From a checkpoint of a small mixture-of-experts model trained on Wikipedia.
Training: a variant of Adam for the experts, 297M tokens, 4091 steps.
Below are experts of layer 6 (counted from 0) of a mixture-of-experts language model. Rows are named router (the router's row for the expert), gate (a neuron's input weights, with its number), up (a neuron's input weights, with its number) and show model dimensions 0-255. Each number is 500 + 40 x the weight over its row's rms, rounded and kept within 0 to 999. Numbers have three digits each.
After each expert's rows: "gets" lists some tokens that make up at least twice as much of what it gets as of all text. This comes from a sample of Wikipedia text that the model never trained on. Tokens count by the router's weight.

# expert 49
router:463521565526437507574526496486489456510533519505521480452571534469429505484438486471473517525429505545442468529445577507499527451548507436509524489416530565505547499505528520526524520483593456542550537488415523579452475477528506468513482553477494503528477515540438527521433459456476498506508483429468567486474539581455453513454512471558471495565506585543433533519470511545534479537556456501455548491508433508408502518504522526511501494468474543497545562437466451520502537455502445532512551442467530501570526459491497562450498500462459538436501461509537549544501535463529559478426440470514506534510587473485475630491515481502485526546538466478554443579520466543574511490580518490528583480514447473530416499499459515480472468524453542493534515436467520508522507487481476
gate0:493435518476460474565447453508480538490530472475482484517485482445483467474546421564446499503458559579519458551505516550511478505487511444430468523439521456481536464492548512506453502542512537556418505522465514512452511506541588451546522499525523512424532496516541475547455513452545577529506375555498457389540585553450465491513473480620482550530523498509439536484481547550404530496460454482516494519470496538441469513503504473535443522537477551451530496587496451477513521450489428456517546502583568537575500449510549520445511558468512467529486560511479509461550532440554524477473567506583471503473477552477464489463432507498477499521539462458486510456500471459433484570500491540528541544493486488518437505523514496454476497582480485511494565483533490452489513481544495
up0:464410542531532493487511456499482403484552492592536495467546471502519497538472535519457457486506445515526518490539461508580483469456517510521503575534513486509481528533488532483489404479464554529530493527489495545502493462496567544526468544495520487550442480555467494473450506482546601526501391534529531484481476471559559503531495474500472456463465546483451523521487574477452503486515548483474474478530510548531450399487514495570502467561445491467540510534484542402453461526548485506452465493574531496455454525465493554548460457490477446480490535578503519526486494433466428540453440526532492557532540438457523528456521519503536544475530480475458504576562446505493558561506441488456559449500493503486524359494510467579537407463562469511497528494450501537522548542527437
gets: "2", "ing", " and", "ation", "o", "=="

# expert 48
router:468479435453542508496531537430470498463581510485526492484395503522495533486558450504516551530512417442484550511477504536508446477460424520447507561539444447438464485488490484425478555476451416541529506505492492483509554473537478452459503523477495498479562479519541392473501464557521555459446528517473495521476484403484592477487472455558512455470526486460577532460516513453459494380504519439498476467528512560563467540469497503516497472479502531505492497533514543419452487496514560474520430544479427520534534477534531499465479476456507457506490531468499458527465453418470480562435475530541534520478486473501455500522536565531540476453485493488541483499469457465463451482407486544504445462529478558560457499476484456561424455541583430454566520513445541530540540478465469
gate0:523563531555508527451532534504426455453572421507521474480564493480521571508422446519554477490581518500460526474455473447429432503531486496516456500590477477430535547519541434502547519474473461467514582499449511501452531532504575534527548508488494473430525479530469470509481469433486529508464546545546512477452541525528447462448481496535490528492479443497488511554494551510480545578467487461460430473513431553560491505541476505557448558478567510466460407450494520465493533486512510491513527510426514539485469475422489497535581526496551470547473493469452492472485565530482522508428506460442552502521513548501488563529556503524569495464462498517535430496516588518475583585461586446474490524446425505489516485437524489513488527459496508443462493454571565475526511549505469
up0:493518496411493548477499501464575472483528519513452421527515446536486451508529491513491497432489519504543466494582500517489495536497504478460515459526541538511481502488540501538454503536504548526482504530557489526530437482519443536510500480487488519550410516483446468496515502492450417446582462474512465466498464528507435533460505482412463534458605550529440457437476452544524434465524510500475539569484577488484543451489434512443441490516508473503509500554500555555509536537486409506551490520536549498521530569491510502507416447507442516445500511445518495535508452482527557498512478504604455471451489490488478417444440496478465549534515541468445539509420462498493528415599501543456505512514580502538564508449543515490559511596526507540624493523462473551492536502521572
gets: " P", " F", " M", " C", " N", " K"

# expert 41
router:441511456412518508476560540547509561578521494507440482505524519515539504503482512491457500493585497454472491437550513517531495549493587512481540414476539519513573503547449429454482503499475488491455508484515547462497555507520457510457518527515503500423492488471533436541565538484496448556438514513465523472463533435515488485504605448452448472451555492573452516482508528472447498540556510452455558543467521449574572437416549417449516568500510529456516475520574475478469436485469534490506530536472511500520507451468502497473471523433466529566474531471502470463505505505439455447446526489540407461462451441514417484485570548466461514535503469464497533470539549469485460428467507526452517594477516435436561475440549482532529485503530529443541533525435511484485513514548488
gate0:522477458476512498544544494552565524487562513522442494505510505498555593518472516524536474515490498488485460508444575534478483536534411460500507464530488500478476492470483467449458511456407515459533499515567519509485483496490545456462499557422566510499524603515505470572493465457556506550472492542486509484454525469478499459532446450480524369474444487544482584484498574418499484523495541472465545547494550454448451470601480403483518525520520545506586515540511498345467491503546540529562506537471552531458449519482486524501516526512463563442508560513504464543547504472539466549534526537488466545468458396459463489530491467463491534422479488496515507516524529486522532534497498456439479479468508493510549432471568496520491508502463544472502489505477509472564543444596436
up0:478508483501468569570498468549465459493539444544506529488522564440448520525521449482489487467589467450569502492542509543534506436606463473497490470509496469574497538533480445458450428499451538545476442547575479513535459505473524460473511476478532448401523479502487475494460508476564470534512490557506546544451492401520547440538542480524536496459510462481547482489463485473474455490601524481498560485506543538511449508514479523508457404454479518399593498558480499454471506576499521505550532490560495527437473536450445439546531492527597575522632525475522486486504463446547490503562496531575470504491508471479443512461509516518475432468490507506527535512528565485494521488517490471494567504453506539456474441492466485588545520479471502488529462484521494502432482511539426
gets: " in", " at", " in the", " from", ",", " of"

# expert 44
router:486506441494550462437568444548536547552458497502520540470501449446473456529542470509519429431527603524500451437496500506484556394446511506527512504468427542469459453455496529532465481534521483443529437516471487561533483441475435467512442500541468530531472457563499528455512514524500461451513512463598502520504509545505448467541530513437454535439499493532498464469424531560476523518441567549490501456485529490483495574455485495530490485522477568526449478496515455555426473495494464523536471544500468518475491560578522520552560532555552493507401493572495507493496536608526495520575574444461502476508476513499540509453440507536463397587589529540491434535548494449540529487501473489561467481503470542478480500518508478504490547479549467548500468487515513594536491511525501
gate0:488488527542475487491498433508519535489390519491496554481481497460542470459526491516515465490461539535497508441576469495525538483571439477549518517524488484337469417447462531487428489485485518490615487461534482515580488513523493495480436520501550480604522473478478494480516461433556474514453452496466479498522489539490531499583457483535480492446533518469511487418490554523506507561501508506514439569524478483473492512508562452497549464515480481559446419534484523518474540453587512480537476459493485563536438422543470489575523516515545474464497465529514516477535483534474508510540434456473495544557499506445537484519451501483580544557576512527550537538532498439529486552473491514448437501541511519457460538521536486478436540479444511539439562538447519561411492572547459
up0:516478527616557507462516514470521512493462474456506558546567523553486513486575500518498472478509470513482432498484522456582457505530500419436429555457510479490503529513553521557509475533462467502423557478504479497512504521479471435488494502517515565505504483452546566482479465519464570555497491502547481493507448546506464416489439503524537522501465541531510515503492470476471512524519423514467528511585537427537470453570481514546553403518518490474571432435568534481510490507527454555493517481384542502417572434475509465451513452518535572539518464486526557504488525492549412523543530523517438464559520498403415563444534506386518585494505499522506553472440481504531454491477501440460481452501476529525483504486438511568520477480553540449503534491492490511541495514505500
gets: "\n\n", "\n", "| ", " |  |", ") | ", " ("

# expert 15
router:506466483514482475471550552516497535544574550526509512485532504482520536531477496519548537558494478543459536500528504505484554467520450532557428554437479468519523475464511547541521544465472549467548481464503462533477544475473466562482448457530522501511535461482506461492534526480501506458506477494457513524534498573586472432495496523473530520564473547453525559486530506519549573500460579584575485471485515442479556600417497487397539454514453534477577496437428459473507463440465513469529461555508529484451425502516463569500545487493504503541469524518513395458459409527519489485464476575430548549511569505503488520539559535551540513478501458546553446487526409531575491595429546492484495447501443569475556516471478460544505544458500515470495531527533492538509456503574524
gate0:548471521529460493487525607502473548512499522458493487499512472518522521503558524522518619510475488499473515494480531448522480590434515555571499529480536505537458505482527555525489498457497520497499491421539588526509527423559452391524476503475497535434506468538486402491552439475463506473471478520445478418498588489462523516508434513543518534492512507420519569548521515547503511509481533533550485439450553505489562472441468501417518498436526457482552440490494571476466487460485535459466526473522505520508439445441434477480485509487462568497449580477585418531480470521485546500447484537466474528570576592482437513507483532500550518586500439547423489460537461495533486472538558463492484476486469537506516544593492508470549479427528487465495509471475502533509489510484461
up0:555522404512470525521454470565486495464487566485498500441530482414532499469455527566510471563529491489504508401512492493474478489500517415521541459499516474517481518472532522477509448489500481482560468441543498505463506393490513474434513500544579512482538550462464507432445466481558497432517499539444490598489494479559452541531465505544533542514478566509505492510484461467514511495503539471514382487470500524505461473469482441467459500487523476474555472572466559484437540601506488466445461549528434568532449536581493519521507538523467561502476461514568471511479496555470544493504463522540503397549579607493446527490419550569517460576476436490537510491493561463547474464510531458454559528475575527495522475495546485491518494513480504505593479518446482533492505547493472
gets: "\n", " (", "\n\n", "-", " \"", " ="

# expert 51
router:558487470487422458430454433485561540537515429450537533512580497474525494445470527537518557506510462478552523487449561538494509406501528558557486511463484486497501501460467515478433501492502547546569477406470510494512459445425523470501486492498558533452511494483534523434511526531489452566442471499482454476502443514465524486461509473475499484496436555579542445418388425552578499509479606521489479409493513450457498482423587403418475467547482499544512526528539463522582510546468518575553463517556475495504437504525522521494563532479555507459516531529468536483488515481476484517475498428507483507471460452473430444488519500527500574521489575512457450423545530475522498494507486488433538495475546511490453544477510489479508497481466508472459508488475512552443561484504523
gate0:507505495533518576569503586490403488516528544481542466532487458468393489545497512535443535516552509572526422542528465530475472542516562500593498526509469517537511581487515532517510489531496469550492447502491533437509485492517555462502493552471411430495531532499468450499525562492455589500482519508476495583423527537521450433521475513497510504531507473495501543552543436537508447466499503499503427499518512485481600466519529536502532501480522500467501558501404442486497446505508485448533497508526498505516487538472480447451517445469513620525565485437530493583562518475532526494436461498463507379499451521465522519536466587499505393474465484463431514531465444493456496499508520498476468497436511505490550563462429545473458553439540485525474446507539551512467456489472528
up0:436508475495469504436551498444537506502469522461463573497506551516582516523523477471547432556497507436436529466504516415511552502499476499443443529451540502491531434553489478480439569457471483471538435518526453596512551458473460522529521510498556575457479486550504471482496429492450459453535541534429516452584453484506502471488487538521488485392534518489537461525487537454526515553515519462538549501443531488527443555510512489510515526515515474504456474504478570468497577490478494522525511449433486404533503442541485547555459583537456459493409539544476521465520512559365513469584502506512508521545511476539439490475489443538505509516525521517581440497541516536516555522499467501491489500484527422537464415531560508524548471496494475509535532560451506530560441477567482
gets: " | ", "| ", ", ", " (", " ", ") | "

# expert 27
router:506547533480481506543487507531537524444562498539491427535528493537535539507467580577555506523481498479451521415487504514452456457475513529445520560474528466497497543500442478501425528502516523501506541474511498540465490514487451512442544515497558409429453482444559493469449494502512490494459466555518528455527507558506558448486544497448503454515458487513504526494474507517549514531473535466467492540527502553474430474433525518502496490510451448545555455544539456501571501516518538551540539456494529472498477551510438510423526502401470522467523517504469497469442447460463441420460445484492563542472459550547471477527476485497582506423458408427501468442542508541526502635551549503476492484540538495431520519535563433494536497461559534583570446440486470558453539546561538
gate0:496593504561510472551522523493528512511490512477504470515505529514480500486465432442511473479520448507501433531482518458527515524556539468528484566529488438549537564475488486458505488517445422379518532527450512512509510504548540488485515576494418482416538448459537457536517491473485518451512484526510498478545514472523461470513479528466409463450483449509509495489598523407508504484510409613421567564581444479475429511504444526538519525409502528530534454569500477528523498506496464406549499502523543556532512529475497484520476481476429479503498588453433382554525565555454474473542528471493475537494508521499499480497556463525486489487546518481496486474545521553515506460561448523497467526434500527536540487566513478466438572480530509498528462559491454498583478549464541
up0:487519524519486492527518525520561516499493455443476483496486474539453427473462441567523477482506473515554450505538465545565521559556573523425478418461513478565612509494468509485507464485504455464498548502523566497500500514548511458509468469511496524455476469436479496457437440537459476532478515544453378444529554459446549488431491476586504470465481503469527466465514534475476541515453450557454464495537464514501535506446559508537530535484512480534553470549510502502468504477517521504446602573544545480512505437444574474416479493479461623437474487498501462523485504484524488566523557591495456489554514457498493496496504464561435509520481526528466528484491404615446454491502529472537522460521540483588478520498481471421530499540482535494530556569509483461553531509482542
gets: " ", "–", "1", ", ", "-", " in "

# expert 26
router:534473526437504548450499548446475462532520445441450517481463457529484491514524545598476467451596471533524403490495377538424537417534556450486531525495516459530482460513501544507489542527457514450455491485493482445490516507553466514519489473499456507585493556496513503511508517535475431533486512461474450467506476451455531536556516562427452449449466516481473468529512552429534484562557456464428472447473483476517434565460546549515431559513430520520433536573502543454489503511469547446427500488424528538519515466433505476541499453529524558461477466482510535453578560514532455505535507521471446496562505416552588451477457494508461508551445502513467515464508578441469464464470527441520487508514448462536477458511475518532546515474534522476512458443520455515496529517510499
gate0:530538472507498525485557525524501448545453409566520519545504489496480494465479499521487519525491553518491470488597561499391485512520463554487473487527554491514507545417465451467489556503527498516468418536472431560525477473497536500547496495509525431482504474509439509518496490485569516545498472468578557484528509484457518520456490449540516442548509474489573414567501513483593509476503529452482511489458507453493527496532389475507422515511572485518510542495489516476538552450611458532587461545544456534449496455499551464465505504568497579556459556462462544470520523554500527478449475564528462511488515503491522441409482545467495539391460527462409491481471456466474570498482503529524522528470485551510520455497421560439457529541516511421546443509483482528538478519495465
up0:461477442513463443512464378457476491484502465475513510411452491459551536551497473507546563489483435493495597471503545490514589445471539480486547518497467539554423405507533483520468509580498532498491569451534499445525588490482484502444473496513566513497550523513532438439494509511529545512507525498392508521444480500516503490578462500565518578454468503434514534418464462509491518453526554517566520500516495525443519525516479445499470454458465447532529511523512515531546487572475549479449512509462570438535489606490471515511525504488498435471530494486504444532468510435637492514561495499513473488496513510459412521520472495529494466505520510551511447515508481509551451533475519513488521505512511470448458513449524461540459451549428521588523592501515557484486530475498574
gets: "1", " | ", "3", "–", "0", "6"

# expert 55
router:446552546461507479522514573528514416562526519487474443541565482484500536498507583497496518491553518447516423549467480521475442554458503535452549573562555510487519500555519511418551576529469492472506574540521503390466447480539526471537504438431518506496434519483513502531564447458459488570483573571451518446485488507473558513524484421500484459448491482572513457516546512487473515511512473433510460515490493514479441538512488490465449445529571518507500482568477540522486534432440455531525525501483477481483551534553457532424457474503426513483502534555463501527496509570501597537462492508476486471496451493531496471503476479530454524410494489473429515540496471472508464498553566455505511520466563453510511476441507515417477596491448526575503500568455490472522533396508503
gate0:565554473502468488428558515543466496484493545468539442479501503439514541522480561498493497472520455471501520537444450463455475540432500499489533452489527516555488476493523532500540521520508482532451491445486461447548603473515529406478502548458436484496482525521463517439478564497507552436490485556539552545500528500499538493551567552512504542512500520600417491499520561453561502448504475508480497602525480544493519466493506438546399499442501457534531547539491516491422539512556490483542517548492538469498496541548510536449488521463436441533438480513527585567531527488450567525470450507527476470537553522500444501460465524460518412498436451486472502451508445473491478480393489467448512557538512470535452446471510445473509546529496413618500507556546557509447528544489491
up0:555467509486426490520504505485440388559485509498496502503474541451568509498479561528473512545550421516564460527432482427516499517516538482530512500527478498595518471534516537418526479529501529481415514443455455454561491490488514427530498553511494576522579485487528475444488577467509482491469509474522475568465479524499483463537519482497529536553538571516511474443507549484477470481444493559429444506492485561485507525497487472443448497489552505506481541592453471485520580435467478420449567564493570495552541498529498518494502529487500440501437457482541593506555461529488531508521517583514499539448521477457422540509548501542472564516426476538498454463485410438490459443460494466497508579505491474517495498438467503453495572498460465605523465521559515470523553522479492
gets: " by", " as", " The", " an", " a", " by the"

# expert 60
router:497503520521480460479530456507521500562486474502453521521497516496524509470484535527499542422527443511538477524504455518524586501586465542462454506458463520547452476480528510465487618533478574426524438458507501546444527589468565581440412473549570522535505394496412489500500550573467493467521396505483481567484493558532526452484502558475542533516499570535482484460498513531527495459524546545535499532493441413466512492512534477521454492487604502466538512467519516464485570528538518481484556547520488504459462561491477548519516476507517520541516545519437456481462490498491470572496536543497466484560601518501394455454446513527524493483548491465552446448482520487450535552480474522507521424470475484489472471475510438467428558483479532485435543556542527542529479524443509
gate0:522525424480451506534490462339486454512525485403528480528485513486437544494485487538598562451383526535503473530488516510520465473515452559513485515549526590488563505520440584412498521467460568487490471463540475507526432481518479455544508500479531532537536474467497491501415513554523442507445467432490486571484522562494550493544555436528491499487501539514528505441537531526459543496554485466498476520574448511547498490509499463561480511506537502448510463615503539470496497451519483531466457547429453495459527465478566547593530552538513485498516509494500476504457496460508576506527607498469488520536483451453470448497474531508495485514515504428526535516478522410461502556560471469515478524437462489469469494502495530485522498470522507482526551500457460613530492516439508
up0:547548499540509501537485464499504506550570497433539564540523542545511510410484491524483494434410538523438538501478459512496517445513449478493471535551465480469544602485491550442489460533460484507478481500547516585503437507538524479556480468476485474568518454448482548511441582525472502451560462450467473599459471536454536427412525465491523576509458493545545514500473455515455474518488405518502484505576444505541494504466537484458521478490567484436537433529500450445477469484485524454524475505420486460465494566525492507513510513475490521547565474538469519512433566486437549443512557538506487526600508478473458442411516507535536479503599462543508531465434495493552503496525525519539527537531511420543448485499476520461512530463575454503583557528481480453532504498500512
gets: "\n", " |", "\n\n", "-", "|", "=="

# expert 4
router:483513475434485498534537483404548506535501498473505540424464473530444530513510477453555503445498408551525505490511433486473498464521567485447519486501504447530421499494521451503504510498465547447456588521535505518529554530520495458472416527468448539492510527475574453458536436537446467471473475488533497511506509480463498562450552509568486532549571550554495498497454502450491445537480506537453482501535564466596550526525495468521484554456480527521517492458504604581467521466484533457562471483500459499491412507500501517548484437550492585536455470532568553526497527549527489580541513538576449547525536536537575459486436515459478491468466565458484464469540495518502474480431489494436478566382458475531486588504522460569520540535517454536476464514463529462523543494531524
gate0:518533518511529523464487483512488433498476439514482480520466551520398503446533465507529470527486487525501524489503420520444506480462489510495552514579431506596499496471479491490458452468514492517525447489549500480497438516533556595499456523455480459580501514502544476466554479496528536465491477512556493553517479577508561555542498573487539498507556462470457437548507508516500474461459496547518436523486516466565510542491451436525489530507515500503464528366519459557489456427487503539462412436554469491460521508418547527428462466539525596583475504517501451519486446548478491539508490597488508513495548621464551488456438475515471539488525523580485454581440469416487488477524556526477504517452442538569487508519434537475488491552470437506531488564464518510485537505504512
up0:467463500446541581468529443572437468510427442421488578487539441526506499577496458464526461502481470532524508516515465490500494523519447497501551529502481512575526503509463446540485583518489441546537462492494493532460534548516514464515537541520501511501487563524484452509491449470398534517502551588519501512526547545455541467515517491432490449504525521498565497480566434534530557462532427556506427558424614506545513516532502515498531482522482462544512505506505471500385443500466553540508529417547459470483592548525540506494418421499507445454463477454511523506547476509495552570545445573463544470488446519518471499528518480515511529557517506482462471460434493477560493476518488485467458501452482510528461518524420516500491577465551504491515391482523470519549436481457477
gets: " |", ")", "0", ":", " | ", ") |"

# expert 18
router:505456457477520530419462536520513558435539530455557474508570543461551457518457532484497464501462484422469543535584425488554503515455489558550493419544571544474522501554549499467521504500606589520515485425467507479478568475517495494448555484543443518560572521497529530549517488509506496488474457551515520534497497435497576502436514453530465531417417457523491516522466615446492458523482459501491568527420496511544547482473513425449487574499420527481493468493420502495545467464495521516537449493434510507546501530530465520453501483545586564506520453529478430499491513525492498515513506561516538543534501484467514573488476505449534545519535445590468511459522528525457490502486511508492454487505518434473505535513535454453450461449516490438532525526541551456532508428479446
gate0:445525486488448579473452486548504505443455500476420464476512460477541528433497518516473496549531488508470501522462541481531409486424489492532509365482531523461505523470448576504462435497575466460501450473493495483541570488553512505514550498473486555510490500491530560522523486516569492562563538536493444502532478503479541494542458499518484442545507491526486557583442441490450416473481439476457592525451524512498472438574470414472495507513513542522501495489516490451506506521478547550531503475557482448545516566505526500496506548513558563532523447494422428489515560545495492497533471471527465496496498483542595585538402475407499604536428460521428505498436463446521554532545474484527524445533521485502504486510533513519555485501467503482531456556529455522520579494484465
up0:490587508485490532492518541542512511531403506462581442524561452534530472491508504537498529548576502493491486520464484523505510557480502442513526448457493484476477505440466518535546505455540443484436526565513527453534504476516459483557523560487525497515477603466546498460455533432585456628507494517479510470481456551456488487573509470511491426487546569524484539552434478510454501463544458475483507506483478560473469530498395461478485460529498556548468491477575497409501502479463522412478515508593543522522515457513558487507510595496475506624469485511462476485416488546501513478503488519530501529476511509520461537536494443486401535548437479462540471570427471590480505484475535446484468547513526466506489481453495519516450497503435479481474546422455580505524500515492487
gets: " the", "'s", " The", "The", " of the", " his"

# expert 34
router:551528501527493541517477465519516527489500493480546498516481484497557492473562442524501432498475573529495508542467489494557471499492509476431474566526472468494502580447488471470463471498615455481444504442486465452475537508495489509492533503520439483562514546487521529542496527512568605486461492579426429452488488587500534508525411466552462535435499528467509455491478487562534534518537459461476531515532463511490459496474496544565502530490527484518515560461498413424545581503512490498556568439525445420588483578553494468415441559432487388583547461499503557467535514489504449456482489481545557441485532560506532504524476484498543496544545512448525559542495531476472494532543441504565485474574475534558580471475460507497482447502532477527499516522482534564467543494491516
gate0:516533502444487492430502543531500496482475478582453501522488507429532509582458541487477511499513563534556487470528505509469514540526492453574500540525488490463407534461493543474535454535524506495583501444480490529515551428554521504491438516442550547477498555474508480470477457455509463505450534454468536576510513472468571441476517496529495496552500479493474418506501539440498442508453523574535510531574492418417469493531530454503454509503437552474516507529474501529541464464469521420454461471496487420536453473473574473508548559496508554527429460556537481533524473538475591552456511532520454452544529495519533549532533513551479463537531585454463453511431440538541525572352590516445507476477528529518523507529496436500468519566506530481433517459464493449526497480511486
up0:458425479511512500521522512493491483530491581465447521465560543540528516467526455513541549563421394485434556446504515523466511484422578537543528434425524474543552481492490492513487493438453481459446554544508536489501510477428527590451531486517504546487492493492534561528499515463535500546519509508494527508462450564466431562532472491429508468506518510501592537508491579483485527506563501466487499456472490472562510535521503436514515428470515486496390423443532516505487574511511539602495482475521466544441550551454507464483500418518418494398545522473459480437522533464573448532502498480497495558499493483501459456448540478520504514485462494544506481562547531520452531452595465505502577548452472453469480467479557553449548501459512519515527475525546470521528465487519556
gets: " s", " G", " g", " S", " R", " sh"

# expert 39
router:543465484499487508577514530518517555553531514487490501540495444542483523457428538532535433541517545534529466448514459550459444460457472506573541424535435532580555507454555514523453419469514484479506485443460513482474400560445523528544474476501481515465424517510478514426526532464525480473450577444455571505549509513450466584413523488538471457501487503607502476464476533540506516483448491488509497546499481473500617542547465601477537499497435467493514516418474457582570509486508518524492460529508450464475475527515486547516485540588523537462492471544519449538473483559514460564437460494469557464548502473461550540492489491471450485453429452507456452500536449485508456503467543512536496431503444508532475492493498484483502501479446478468448480485482459562448529518411471
gate0:499495491548511444488561546466573609490573413397494460546529504505553443442466516588479464553551559505511464537435517500533483479530502478495425468519545503473441475474493454492555483454472475562477535487524453617565495491523473473551474578454601519504544436486475465491460482460511523421469500506547497443512512572517562515417463493519533524554563510463511494493497482527537523527505485495434475532560455538520489548538493507463539510481521494485515440515538446471465548544386458444532475464462444444545500505547576559500517475462523464558461516499516490494459511527522500531471450506491516512509512492497505521581565495569481456460499480496546486526518432512562503552493554553430513449525480494486458529485446411490471500515508507461444476451456455549500524504429521
up0:557436505468523468512460477520512447522424456495516511490493521501437461485417502434511518495500535538472555540435490445525531450496495548497522566500513531522503530403563467482582498498469507429472493466524489468494471502510506550433563495494440507538529537531497507510522479514554487573527479559484431486550623469558493430539473449442498458483498545484552526487509493458499532558500595528506491549504498509480502429449515490526534405577497494555514455502498466434505472480514523444544491500413568455479484548502415444460487427495531447477474529471524537513500482494490464458542537547510582531483472498550525563554450496481481461467426515474485587506450556439428495550456524520544502544444493496527522509493454526548497507537601508473471449574528492494576570455552487
gets: "| ", "2", "\n", " ", " | ", "–"

# expert 2
router:500475517533491546526589493495489469519469503542576489498556479457467513568494539492515511484479533523504458464541460510481534562524512476473531509466531461468544481508509493497469559459411485438474468485474545453475411540528512463533480491566578478535477532458487475532545482436453503508514586493553457510473494571471485442497438505561445494485482553520471490489526459527505530522528408483556577477529489387466474458555424518476562445458549468493497440583557502502581544491519485454478530473492466450517500403473455474506441447561509486433471499480484471544517512515520468486522511486454463559527471464444482408547524479466430518490526500573523489480538551533491567536487497420524529540470510560512523482450497451385494466465511615498516495545486514414550485507425501
gate0:525448482563502444464455420502446466552442533496510539498520430445540558540544494491438514560535506507535438452606485406506507544480494467439504483519530456463522441550534470482468513469502467458501512480530517485538507533490500438501503500493538521611570473467421559456493543523556606427461504453537477481495511462520475470430485594517516458523585474547489466453460483498516569508515510509548472555476478515514462509529497463556559586457520432513461475600467547521490526581480515479515506485475496460503483466516462527486490507523529510494515425483537516530460554451441431467514455496546396510510462462485529509537470456533416417555580444536509496462554466487483527553507512458498500582462515500495528493541432516484563512522516500539526511521549469517515495478463559
up0:539588516526469467491498491522440477578470452481486528520479428467561537521468523457539513484519481461514544548527567478531523488476512542541488493500504486510529391564498481495421544484506410489475482480482477451488571500541431458546515498538532489487503491442534471484504540570546523470436522536535387501422496542546490453443454561466501456487530486485474526491440507451546556455589493505539497520556501520472455545496494446515545543480469389462517485499477577405525514511510555531518508535501494477523491511422456477447528497466523453472522430501545485547493514516427530447516579495459479536516422456565501470550529478483479519476598464525533439497512489406468537531496487466520469588490575456490567488469485532472557491497487510465546525538542473520596552447538498
gets: " of", " of the", " for", " and", "'s", " National"

# expert 46
router:465468488453541429460511523475460509575555514505451511498416485590493498499549492515420577554469540473470495518510472440520590510502449496502535529533519411518526438512466502451519490434560519530501538527484448516460542456488494453459534466468545501545539559499556524544561521538531557534534444498459541501484533503488545448499512471477495441438440463453606463570514511398492512505470568467570490519486473476471493543556476403511495473474455540530517488437486492494489559465510530490498427473495505545472577482454512492455572528453527447489466485535532445472529482463482521431502534539454506500532585491476467505526526584531537545466486504514515472542448481567540551468421464500491467481503437466561441457518522504502417537567542496481446534516505539478497454427566544
gate0:489490470458451500516494474475419447519510525497523538537464454483498548542506408554572576511446495568502537525499472423525520526470482565487502510510519543531522461471544485485609517482468582493530521527574503581550457404482496531515525530483444453603468580426507562481521521455539481476530428494454495524479523520521594496447525509518478463580472466411538550506502498475489500554561578510476517461566436481458478469538506503513545484487506527463450495456493543488455533499442503480500508513491518486479536460507456475503501519461492520458512577487584528490568514490561561485472487369393473512539505518481499464556509502469470538434521474517461483578444503529484493513540441485536449530509483532481487481512512489497420418481529448461451478495536534528523475406512513
up0:545478455536558502554491490542502482493536523493519523546503583533500517530532429434520471477441473510506543511523450456468468537502550502579495419554591472525508527525513563534464457558456515553558513470481490455446537447518534471472500510503454525536574553452480519448479565553513507493440540466519380571552499481538427486530454538456518468496483465523464460520487478509569509458457491469423544548482496479541496525535465497474571437522476506454458504523493444487526564475509523501515453459478518476463397581483415477446512534564415450547488512497440493455478567529442494509496538481516483426492501541412521510569437431483519451514531424499547477542486584491540496489567470508507491492534504501505499543513467535502540458510517574456485508508513469538433589528436506
gets: "\n", " with", " in", " of", " is", " high"

# expert 54
router:496495485523511465497430485562498492470452489541501439538465522434489470494461503541582463430534535460527486522504460555566505529541515586534519484485453575512544505442549480522495514447457480509465437558530442475488606512554484514541494502510415537549478555556489500504565489556567544462560511524565492502532446468550511574402454520501457476582523423371556535494483530473542515496550461514532496481470512524477486429443476559549526560562544430503507491519491492582472511520442451511477497559549530456491466524563481491457444557556468441548529512463444552462486494455511475520593527486509478450490467469503566524526559465524520563479558492500495530495461510456463553522503480494482530517522501544459526498460433519547468516517518471528520513515430442506512462573454511
gate0:469415501580524423504432459478496498436494439575517523454506487447471445515521463510459525445518537493503521460535530551579505500522520451491531450427508393530540476512528532513499466490505551500447489524468404459418539488503596518558529522505500493493508534522497462543528478423525570469460517500573466475487566528527536527451521502437497510514475567470441513495454483542522525553487433443556524529485602525483476468562407499570548555513480482540517442506535507505527494557454513525472499522465534469565481431502496559448554561462533549457473538535411489508534532503532472442456448505501459440499475501529447534531494504490511544478536473508476452474514436500506573580489482492522523447435443549583448516587446531478519505482507515540501467521462490526527489447552513
up0:557511528586510485492547533431524486505486502502496497470574507475456438417529526489518432475472541514454523544488445554553525504556519536428467470489509441438522577514476494603520531474412495486548502463549562468531507472482575497493503530495522509512454498580519424476501515471483479538523492531588468486458571485513442516402516477487526491525515506531483496480452539543490497513557513523510525547431508480581457460490533506456460502536445534539538486458515424495527459539440497507443486569477589480532449437482493502501463493527528523446465487493409498540575482538437457473450483443548506483577469530511473548557445475502506531494509457531508534526509489422627458511431470515450493479471457529569479486463535590495503490481553541486554442533426467481521458537528472
gets: " I", "h", " L", " to", "l", "b"